Experts of a small language model.
Size: width 192, vocabulary 22908, 62.7M parameters.
Experts: 64 experts in each of 12 layers, 128 SwiGLU neurons an expert.
Training: a variant of Adam for the experts, 260M tokens, 3962 steps.
Below are experts of layer 2 (counted from 0) of a mixture-of-experts language model. Rows are named gate (a neuron's input weights, with its number), up (a neuron's input weights, with its number) and show model dimensions 96-191. Each number is 200 + 30 x the weight over its row's rms, rounded and kept within 0 to 999.
Before each expert's rows: a language model's description of what the expert responds to; "gets" lists some tokens that make up at least twice as much of what it gets as of all text. This comes from a sample of Wikipedia text that the model never trained on. Tokens count by the router's weight.

# expert 26
Possessives and capital initials. Possessive pronouns his, her, its, their, single capital initials like I, S, V, and over before quantities or topics.
gets: " his", " her", "6", " its", " S", " their"
gate0,187,141,195,172,216,194,207,205,224,212,231,176,253,162,188,157,199,176,240,160,144,216,141,201,185,183,185,233,164,182,250,183,164,217,235,177,157,174,179,231,192,228,222,249,179,211,252,189,175,202,163,176,196,250,212,215,271,232,209,200,190,207,227,271,211,217,219,213,174,176,219,149,195,221,218,227,190,193,163,126,186,217,220,225,235,226,234,216,166,204,180,211,124,227,213,206
up0,164,215,144,164,214,175,198,241,211,218,159,166,218,168,209,227,221,179,201,235,221,252,214,232,222,213,205,242,127,154,221,198,195,161,193,238,188,181,212,190,197,189,205,170,194,241,198,183,183,204,201,231,154,227,171,199,204,221,221,183,185,182,267,255,248,208,190,162,229,179,201,233,251,244,175,209,204,233,231,190,207,259,206,167,233,197,193,122,195,216,180,214,248,207,190,251
gate1,195,170,222,185,235,180,147,208,154,212,210,153,214,192,199,187,211,199,171,197,213,232,170,176,155,236,145,248,203,222,232,204,191,210,236,158,241,210,226,214,188,214,237,229,167,180,167,192,227,170,248,168,262,174,212,188,151,197,223,146,210,215,204,253,207,154,251,201,224,242,148,245,249,257,150,180,205,233,174,204,207,207,167,163,232,201,182,207,208,210,156,232,158,186,215,216
up1,225,178,182,149,216,202,196,193,204,161,198,151,189,194,205,182,235,243,199,212,184,125,205,166,167,236,243,165,184,155,185,190,198,233,220,208,172,216,166,212,210,209,190,204,191,233,195,215,185,219,184,148,138,210,138,193,204,161,174,186,198,184,204,237,169,210,217,231,217,159,188,165,193,156,223,146,217,214,174,154,179,184,137,194,274,160,200,273,151,211,190,221,177,222,228,157

# expert 57
Sentence-ending periods. Periods ending sentences, often before a blank line or quote, plus "at" introducing venues (played at, stats at).
gets: ".", ".\n\n", " at", "0", "4", "5"
gate0,175,183,201,191,209,155,183,234,191,217,136,192,172,150,204,189,224,180,193,180,230,198,210,193,191,241,265,199,225,216,214,194,207,261,228,195,237,221,161,203,195,160,246,186,193,223,213,230,190,123,155,181,182,191,223,187,157,216,151,179,143,229,134,199,200,213,236,211,221,181,216,191,250,279,254,210,220,220,178,175,145,193,141,216,250,128,223,237,206,156,188,211,213,200,221,161
up0,207,144,203,201,182,205,219,243,192,176,226,199,220,174,175,217,201,208,241,193,160,223,213,235,183,193,253,190,143,175,178,206,256,182,217,173,209,226,146,193,157,203,190,229,226,214,219,171,220,235,238,167,185,234,195,196,254,182,172,163,151,189,196,179,269,239,155,221,142,168,153,212,197,231,190,174,225,207,220,229,200,156,240,241,231,235,240,150,212,172,197,200,195,173,179,176
gate1,152,184,169,216,214,192,168,212,167,208,206,165,210,197,220,190,187,192,193,172,165,198,216,185,263,258,175,222,161,162,228,199,204,214,205,251,182,198,162,214,206,217,261,200,188,239,237,203,196,169,182,190,182,204,178,184,208,249,244,183,200,195,211,175,190,133,259,204,252,206,150,191,217,187,132,211,197,106,227,162,220,244,185,200,244,200,195,125,180,244,173,194,187,191,200,248
up1,202,119,193,167,183,213,177,218,184,180,182,220,226,202,199,230,154,195,180,180,227,197,220,169,215,196,251,201,239,169,200,173,189,262,233,149,182,205,199,224,225,188,182,231,190,185,190,186,208,171,155,251,246,198,162,193,173,150,203,203,179,234,196,228,232,169,169,177,124,238,225,136,170,176,176,195,200,203,193,218,194,214,201,207,150,215,174,233,178,219,185,270,247,189,171,181

# expert 61
Table row starts, award verbs. Pipes opening table rows in review-score and results tables, heading === markers, sentence-final periods, and verbs like earning, received, gave.
gets: "|", " |", " The", "-", "===", "\n\n"
gate0,183,204,199,223,234,184,217,209,159,158,227,187,183,174,218,224,183,199,215,213,143,259,235,208,189,195,132,186,200,181,221,233,253,214,271,221,247,218,173,194,179,203,201,194,175,199,174,173,216,196,239,231,138,214,193,219,205,168,180,187,168,242,256,192,236,215,198,179,176,189,190,155,216,250,186,204,214,176,264,184,147,222,212,232,162,149,247,184,248,153,188,240,196,178,192,251
up0,223,217,205,213,202,200,192,156,197,242,213,182,186,187,241,236,197,227,211,185,143,168,201,173,227,164,179,211,218,172,201,176,193,281,175,198,176,190,178,190,213,224,181,170,136,228,180,180,193,247,148,219,221,206,206,188,189,183,219,225,180,220,142,130,157,256,172,218,202,150,195,166,204,185,228,148,172,159,165,203,187,170,183,154,218,208,238,189,183,178,172,219,235,202,164,215
gate1,196,185,192,173,216,184,246,253,248,229,184,210,220,184,195,228,227,109,203,143,253,208,183,174,261,197,223,205,209,249,193,168,216,190,162,188,250,185,169,140,214,186,210,176,234,198,202,184,220,143,226,157,172,199,215,156,192,179,330,197,205,215,235,223,226,178,170,191,226,234,155,219,213,201,197,218,209,253,196,156,158,246,192,284,218,161,195,170,204,195,215,189,173,226,217,204
up1,167,185,184,181,205,151,188,219,148,163,205,174,225,186,257,170,214,180,201,162,179,186,197,198,156,219,119,227,195,164,236,247,230,203,191,250,197,219,230,190,236,170,186,199,154,218,167,184,140,263,206,232,225,191,169,239,127,198,172,192,205,166,226,190,218,199,215,193,201,131,204,150,223,175,174,263,244,213,189,216,197,223,180,162,217,176,163,200,162,226,167,179,184,185,155,208

# expert 22
Digits and Latinate suffixes. Single digits in dates, years and table numbers, plus verb and noun suffixes such as -ulated, -ued, -ations, -ative.
gets: "3", "4", "5", "1", "6", "2"
gate0,148,200,258,160,248,211,228,177,179,190,254,151,186,225,221,176,178,224,235,230,181,216,180,204,223,166,145,205,220,215,180,225,205,202,221,179,209,168,209,210,189,212,201,171,139,228,229,203,198,179,218,179,193,211,252,150,118,202,193,218,239,153,277,198,191,210,186,197,161,162,208,171,207,229,189,216,212,197,175,201,214,236,201,161,203,145,219,193,136,254,172,206,209,172,227,195
up0,190,184,149,231,206,224,180,211,230,225,218,232,158,203,191,247,177,227,181,240,193,158,171,185,183,230,173,149,213,205,227,241,287,189,239,251,202,204,157,169,235,216,139,209,174,217,197,205,215,262,181,173,187,218,216,212,263,181,200,163,228,314,278,192,219,217,192,188,184,154,222,208,215,154,210,199,213,211,204,180,170,205,159,239,185,208,183,216,226,240,159,199,193,168,207,222
gate1,167,197,238,193,174,210,196,204,227,153,232,200,207,186,202,217,144,148,231,198,180,234,241,158,168,188,201,236,211,201,119,253,186,168,261,171,236,202,189,201,221,218,172,183,197,201,193,194,163,232,197,197,169,229,234,211,193,229,229,166,192,196,169,176,216,197,158,203,152,228,223,223,268,154,252,230,180,248,190,200,221,192,186,239,202,240,208,214,233,205,190,160,214,193,213,214
up1,194,199,214,188,191,194,240,187,166,221,201,206,169,189,178,157,190,220,213,177,204,187,171,236,200,217,285,173,165,201,162,172,162,185,178,134,209,178,209,188,231,245,249,194,201,240,245,198,217,149,206,168,202,204,175,240,215,207,234,196,259,233,172,251,200,199,157,220,266,177,181,169,250,188,227,206,195,223,207,231,194,189,141,196,235,178,190,189,188,204,223,249,187,235,191,174

# expert 9
Clause-linking conjunctions. Subordinating words and prepositions opening a clause, such as during, but, when, while, than, after, until, often following a comma.
gets: ",", " but", ";", "6", " during", " than"
gate3,202,178,239,188,229,166,218,158,167,195,247,175,200,219,213,217,201,201,156,210,180,217,202,207,201,196,180,173,190,228,204,222,151,146,133,163,236,225,177,209,169,223,171,240,197,170,169,196,166,166,235,217,206,160,200,176,199,177,205,218,208,127,235,225,188,163,153,214,227,264,206,209,231,183,199,177,216,237,215,204,237,164,209,231,187,165,202,240,161,203,240,180,206,187,245,221
up3,213,159,211,230,186,199,177,125,209,123,223,162,217,196,188,215,203,219,140,235,187,215,233,194,204,203,232,156,228,194,198,237,187,181,185,175,192,226,184,205,187,199,207,235,206,170,248,218,168,209,175,209,238,207,215,243,255,192,241,207,224,201,209,245,219,173,191,178,196,168,262,141,235,199,186,206,222,202,231,207,209,145,173,226,161,223,189,215,212,224,257,167,212,192,220,195
gate4,261,200,230,211,169,209,225,195,180,125,186,203,177,256,212,157,165,173,199,191,211,192,224,210,208,205,261,185,262,196,206,218,204,199,174,180,217,167,197,258,230,186,170,166,202,191,175,225,229,215,184,228,221,215,200,199,175,184,252,267,168,244,259,252,184,189,167,232,165,206,230,216,161,210,187,248,218,228,189,217,188,226,236,186,169,199,207,233,212,178,192,245,206,180,151,196
up4,188,216,152,234,219,199,238,162,167,221,175,170,193,209,219,199,105,226,177,221,216,196,198,208,156,193,225,206,186,176,218,168,250,204,158,174,225,224,192,212,252,197,217,203,258,176,224,220,187,201,197,178,212,180,209,140,203,226,209,260,220,184,230,204,159,152,223,235,225,230,207,230,188,147,186,182,205,234,161,214,169,177,148,163,147,222,221,183,185,209,145,241,183,150,209,199

# expert 32
Temporal and locative prepositions. Prepositions in, after, when, during, near, and digit 9 or 1 in years like 1921, 1998.
gets: " in", "9", "1", "'s", " after", " at"
gate0,235,229,256,209,176,247,207,168,186,155,214,205,182,189,191,193,253,250,218,200,230,185,201,141,158,187,195,206,260,216,207,166,224,228,181,206,266,225,170,223,226,220,235,180,182,217,218,209,212,230,169,219,241,188,223,137,150,254,207,179,199,210,281,159,171,211,222,175,150,191,175,210,214,235,178,168,196,194,232,211,165,162,220,236,179,266,213,252,244,185,192,189,198,195,263,219
up0,181,181,191,201,211,210,156,174,201,228,249,227,231,229,180,215,199,213,231,203,153,184,194,204,133,159,214,188,189,212,220,191,216,237,156,203,146,219,207,195,204,177,172,211,293,155,192,182,222,222,168,210,141,239,205,219,195,191,168,229,185,198,174,176,270,221,154,168,238,188,261,252,187,214,211,227,194,153,221,218,220,176,205,210,234,159,192,183,176,158,217,213,240,251,231,212
gate1,143,248,234,233,256,214,294,216,203,209,223,232,223,208,231,259,170,226,198,230,204,198,203,201,235,255,190,225,220,250,232,228,159,220,211,225,139,179,234,207,179,226,187,222,215,190,236,204,234,169,225,219,203,193,198,231,200,161,199,188,189,185,167,203,243,180,215,188,199,211,179,190,186,229,156,163,261,166,201,238,222,224,232,205,240,208,207,266,189,245,130,196,241,176,189,148
up1,224,188,187,222,238,217,234,183,175,185,177,237,252,228,198,206,191,259,181,194,251,179,208,226,197,287,215,186,162,254,264,173,204,235,235,211,208,163,223,210,189,204,293,245,196,178,214,191,206,209,216,205,202,242,186,167,188,279,216,192,214,158,193,178,203,176,258,191,192,209,219,163,210,212,147,226,213,205,247,197,229,182,210,121,223,153,197,228,136,210,195,224,205,161,195,236

# expert 42
Units and digits. Digits inside years and scores, and unit or name words after numbers, such as ft in heights (5 ft 10 in), Air, May.
gets: "9", "5", "4", "6", "th", " March"
gate0,174,138,209,224,248,169,212,218,242,240,214,216,205,146,177,188,144,190,243,213,202,187,177,160,177,193,246,160,199,178,236,123,133,201,270,246,182,156,202,202,191,181,214,256,207,230,216,153,170,146,204,210,181,168,173,250,226,183,229,235,222,215,189,173,208,176,203,163,187,187,184,214,202,251,246,186,211,155,175,230,204,152,242,190,210,200,195,227,210,229,203,170,236,231,201,194
up0,236,160,254,218,154,207,180,171,206,177,181,201,233,187,185,216,152,191,211,124,205,193,199,220,193,221,189,202,239,220,239,205,221,223,245,193,188,215,239,241,129,192,284,239,176,250,203,173,157,187,161,221,174,224,173,177,244,223,210,118,218,192,233,233,144,223,210,243,213,238,166,192,179,208,159,213,210,206,215,179,236,152,197,206,183,165,178,191,185,257,177,171,229,212,196,191
gate1,215,237,206,208,249,169,207,215,207,174,200,205,241,217,186,193,250,183,198,156,210,202,165,243,178,194,199,207,202,189,199,219,265,182,163,242,168,265,230,173,225,200,208,213,201,165,230,210,256,171,209,215,220,188,202,206,215,208,239,214,185,178,219,156,160,188,198,178,209,214,249,167,248,204,177,268,206,163,249,168,195,215,168,259,189,194,191,173,179,167,172,254,133,198,240,214
up1,143,238,175,220,188,187,226,164,154,181,186,204,182,212,224,210,184,180,142,202,246,204,188,165,183,263,193,174,173,158,208,171,241,193,238,217,196,174,161,211,235,178,205,231,152,257,175,229,221,214,243,152,215,165,221,140,188,229,251,192,199,187,178,208,123,262,199,228,154,193,179,216,237,224,226,210,184,190,224,235,150,227,235,194,222,165,204,235,205,177,177,165,186,167,218,187

# expert 17
Media and life nouns. Common nouns such as album, game, film, name, life and released, in music and book articles; also dating and year digits like 8, 7.
gets: "8", "7", "us", "le", " released", "ro"
gate0,228,242,171,158,173,202,229,176,213,224,236,197,166,177,190,159,154,225,184,208,251,175,184,247,208,233,238,221,220,182,203,147,122,242,169,154,149,134,248,224,228,178,135,270,166,156,156,224,221,203,228,225,182,196,202,155,189,200,211,187,224,172,266,212,233,207,184,191,193,199,196,222,198,148,182,208,182,201,227,216,218,202,239,178,254,179,202,235,207,212,227,218,215,197,252,220
up0,201,179,189,232,162,234,182,182,190,236,234,185,146,186,196,200,216,148,239,188,180,237,169,207,178,184,222,216,199,184,224,237,190,199,258,153,125,198,190,183,224,203,197,220,141,197,241,203,223,213,244,154,206,143,228,219,168,225,165,164,198,223,197,118,206,171,236,202,188,192,209,215,230,192,232,256,208,260,183,229,189,238,197,171,215,173,189,152,216,211,217,180,136,171,194,183
gate1,202,241,195,178,213,157,233,197,185,218,263,188,176,199,214,158,172,196,155,159,217,150,246,231,200,185,198,269,188,225,237,161,217,200,148,205,197,229,189,198,206,207,205,183,173,164,180,217,279,151,201,195,216,210,205,197,225,230,211,209,216,277,174,250,205,198,210,228,252,204,198,226,209,172,188,216,217,215,205,237,218,165,168,205,227,177,170,215,168,248,156,194,240,181,208,195
up1,177,183,214,182,224,234,186,212,221,206,174,210,216,177,187,218,235,225,253,194,174,203,154,177,185,213,232,115,219,153,170,182,163,238,258,229,202,184,215,197,166,202,217,198,188,194,180,177,135,213,210,203,180,191,182,228,194,158,187,215,193,167,226,142,211,173,225,152,187,195,218,175,176,224,202,176,225,212,140,160,216,236,248,161,221,250,209,185,227,137,227,196,214,225,183,204

# expert 43
Preposition in, initials. The preposition in before places or groups (in Connecticut, in the Netherlands), and single capital letters starting names or abbreviations (C, K, G).
gets: " in", " K", " S", " L", " D", " G"
gate0,205,164,221,179,198,251,226,236,209,188,168,179,193,152,227,197,201,257,198,180,216,216,232,249,187,240,160,196,162,236,220,188,171,237,179,192,207,148,163,228,160,207,181,179,200,220,138,169,202,242,223,183,181,208,197,184,218,211,252,242,214,173,209,166,215,158,195,123,129,168,143,148,225,213,120,176,176,153,208,190,205,220,201,204,206,250,213,257,160,214,173,194,203,156,189,180
up0,203,223,251,190,224,216,199,208,155,188,175,134,237,162,177,189,265,219,171,200,223,173,198,212,182,213,162,206,136,219,192,172,183,236,215,181,191,189,141,175,207,236,197,154,239,211,183,201,189,233,178,172,235,249,215,192,199,204,263,226,156,104,226,186,184,170,172,194,142,243,176,215,215,215,120,202,187,200,203,218,182,219,250,194,216,204,212,222,174,232,212,207,214,181,200,212
gate1,180,160,178,198,230,197,166,203,236,226,234,253,213,170,193,275,248,242,163,219,240,229,254,164,184,178,174,211,189,206,182,175,216,206,221,136,246,229,183,211,200,186,182,215,185,224,174,201,256,196,214,197,161,254,217,206,177,217,256,191,187,205,195,159,270,181,226,215,215,183,163,210,241,219,126,210,204,179,240,199,181,197,206,157,219,218,180,163,146,260,191,205,180,199,250,190
up1,204,218,230,164,140,229,232,183,165,171,202,193,212,162,164,189,178,179,190,158,217,189,177,198,219,171,211,178,233,208,227,166,160,148,171,214,226,217,233,187,180,234,188,207,276,166,184,256,218,168,192,201,220,187,235,174,176,214,234,237,228,145,228,248,218,199,174,166,222,268,219,211,158,149,230,200,161,178,247,249,215,200,201,224,230,159,164,163,181,154,208,148,162,197,248,202

# expert 50
Sentence-opening words. Periods ending sentences and the capitalized first word of the next sentence: The, In, He, It, She, This.
gets: ".", " The", " In", " He", " It", " A"
gate0,215,161,226,229,134,166,183,161,213,160,191,238,175,208,213,232,173,215,259,189,183,203,216,164,164,208,205,188,201,224,209,239,171,191,178,213,264,205,191,189,192,214,213,176,133,188,200,174,161,184,217,207,145,199,186,196,257,215,222,184,202,190,240,216,216,235,201,231,210,231,198,194,186,222,241,187,250,210,210,195,226,209,216,232,163,179,187,221,222,231,246,165,249,235,239,224
up0,178,215,177,210,226,208,204,212,189,206,182,206,203,236,275,251,194,228,206,207,187,179,223,197,149,219,173,154,170,201,219,217,258,211,286,174,185,199,236,168,180,191,224,168,141,171,291,236,248,195,200,193,194,165,214,236,224,218,138,178,213,198,233,203,219,260,190,210,188,243,220,173,230,219,141,134,209,204,217,212,206,209,205,194,213,225,188,194,254,177,197,175,102,195,180,196
gate1,170,216,193,168,176,170,189,228,193,195,225,199,232,201,185,194,154,155,222,256,197,180,119,158,198,224,191,224,164,185,258,172,215,164,205,250,228,158,197,215,201,219,200,217,223,174,230,237,164,249,193,208,148,200,200,199,249,207,171,204,197,201,224,237,242,172,231,192,133,170,225,224,226,225,211,206,190,202,225,155,233,219,227,207,220,157,238,165,177,253,147,216,185,216,246,239
up1,198,188,165,161,209,205,184,190,224,200,217,194,230,213,173,216,195,219,118,237,188,190,160,175,138,196,173,170,154,209,213,220,238,163,167,211,207,161,174,196,171,204,212,176,190,250,202,180,182,220,176,226,218,238,176,260,205,173,90,180,185,192,127,244,285,207,221,193,171,203,213,220,188,239,207,234,224,209,208,195,227,194,157,196,186,198,203,223,201,247,204,244,224,157,199,216

# expert 24
Year middle digits. Digits inside four-digit years and numbers, mostly the second or third digit after 1, such as 1(8)17, 1(9)79, 1990(s).
gets: "9", "8", "7", "6", "th", " m"
gate2,160,196,186,193,146,212,154,175,217,186,214,184,213,187,187,202,228,193,262,186,172,170,204,187,169,176,227,214,234,201,170,169,141,197,191,183,188,203,158,193,198,239,181,223,148,190,165,194,136,194,221,175,236,200,178,150,187,219,203,230,250,199,205,186,193,211,184,199,173,219,163,189,189,203,168,227,177,194,208,201,168,238,185,206,166,241,223,219,161,188,242,181,230,211,237,188
up2,111,231,252,176,212,200,203,190,239,195,189,172,210,177,188,216,214,219,179,230,182,186,198,213,201,201,227,186,256,184,214,211,187,211,186,256,239,204,155,190,214,195,212,227,192,181,188,196,184,222,226,146,216,187,210,137,172,217,178,224,272,182,227,184,194,191,194,154,223,166,155,108,182,154,205,221,163,183,143,178,161,189,191,182,180,274,237,236,187,238,182,143,223,150,195,193
gate3,170,164,182,197,154,222,198,197,231,199,179,182,214,242,214,166,211,167,224,169,241,257,222,207,194,142,179,257,179,171,122,218,219,199,223,219,212,180,195,202,232,175,195,217,219,150,225,215,234,226,219,191,238,206,167,178,174,217,236,171,222,202,214,239,221,153,256,235,204,214,186,191,212,211,218,227,218,241,146,202,166,218,223,245,235,169,179,140,162,201,184,137,194,227,177,214
up3,238,200,155,221,253,153,185,218,229,186,204,205,243,215,160,165,203,187,193,207,254,185,183,257,199,228,161,211,188,208,203,160,186,204,231,234,183,142,212,184,199,178,191,236,164,183,263,153,221,207,166,247,220,230,225,228,209,201,234,223,216,237,228,219,156,160,239,168,197,171,209,161,196,206,200,188,234,199,226,215,215,283,188,271,197,213,191,173,193,176,202,229,171,116,151,226

# expert 5
Month names, trailing zeros. Month names in dates such as May, September, January, plus trailing digit zero or five in years and numbers like 20, 30.
gets: "0", "5", "9", " May", " September", " March"
gate1,206,155,233,222,190,209,163,200,162,254,147,178,279,165,228,205,216,206,228,214,159,199,210,227,240,184,195,202,196,225,217,160,196,222,248,141,180,243,206,175,210,216,250,201,241,240,197,198,269,221,190,195,166,172,193,215,230,154,185,190,221,211,166,176,216,204,207,244,249,220,174,213,209,220,218,198,215,192,198,199,225,196,182,169,205,173,196,222,185,212,153,184,142,168,228,144
up1,205,183,177,195,175,258,205,178,173,155,230,198,204,253,143,181,160,183,207,205,260,196,212,177,163,205,165,192,215,200,207,190,174,193,222,236,238,142,185,198,247,214,157,172,221,210,209,209,177,225,188,247,229,179,237,194,125,177,182,151,206,130,221,256,215,217,233,194,140,186,185,267,202,162,218,184,177,228,129,183,171,285,193,165,231,212,231,196,195,195,155,232,212,152,186,260
gate2,152,162,225,181,181,205,165,183,202,169,147,198,199,145,243,145,262,240,209,173,220,194,199,238,174,173,153,235,160,211,193,186,199,245,185,173,198,221,137,212,193,175,201,230,220,167,232,173,194,201,193,227,213,194,189,178,195,193,156,217,278,159,232,209,217,184,194,218,123,142,204,195,201,176,151,163,229,214,237,214,209,131,177,195,212,181,249,143,200,191,138,165,176,206,205,174
up2,138,184,199,201,204,189,165,192,237,256,208,213,216,223,204,216,181,201,193,239,190,199,174,146,226,214,190,164,191,195,196,158,180,214,238,209,156,218,223,236,198,230,182,189,146,194,227,187,194,211,193,152,210,209,194,247,232,191,196,211,191,217,211,159,273,199,219,184,198,150,251,205,135,200,167,142,191,192,235,202,170,252,147,179,226,205,165,205,184,203,206,207,167,171,200,202

# expert 6
Heading closers. Closing equals-sign runs of section headings like ===Surname=== and ==Species==, plus some nouns and digits such as years, February, career.
gets: "0", "==\n", "===\n", "ers", "==\n\n", " ==\n"
gate0,202,192,176,190,205,182,214,167,232,215,225,182,178,235,175,202,200,179,130,168,187,205,201,183,261,143,203,256,199,239,198,232,225,205,202,143,178,247,198,207,217,201,173,191,157,158,203,210,177,219,183,213,164,218,236,236,224,144,170,180,166,214,202,255,185,198,183,247,168,143,182,171,126,236,171,173,237,171,200,222,219,171,203,202,205,222,163,182,237,206,217,225,142,220,167,191
up0,202,189,201,173,262,211,202,194,187,235,167,248,227,250,193,230,194,224,162,199,203,196,219,149,178,171,198,222,187,223,172,190,183,210,238,124,165,254,167,238,191,185,190,159,213,170,235,216,176,258,216,249,202,159,221,241,178,147,210,247,242,175,208,235,237,177,151,256,185,230,168,168,172,214,184,231,201,204,191,219,196,220,191,211,157,257,208,199,231,260,221,191,155,200,202,181
gate1,219,124,219,135,233,205,212,158,162,146,201,174,177,210,225,195,160,162,220,247,182,207,191,202,255,212,204,175,218,243,205,213,163,158,229,169,233,213,208,249,168,224,167,212,216,160,218,172,220,243,169,218,237,213,137,213,188,229,193,238,175,205,194,199,180,228,236,136,212,242,201,177,158,218,237,173,238,174,218,202,246,218,226,207,187,231,191,192,230,163,221,142,224,200,233,166
up1,272,146,187,162,195,161,187,143,233,181,215,224,172,186,202,174,150,144,228,207,206,203,198,190,198,166,183,179,192,240,168,162,184,257,209,220,176,198,184,217,257,184,187,193,186,255,200,210,193,162,210,128,240,178,175,238,200,160,293,158,205,184,183,211,205,155,231,191,275,202,203,265,231,147,194,186,167,202,153,214,187,262,157,215,229,225,204,203,206,267,204,202,159,182,181,254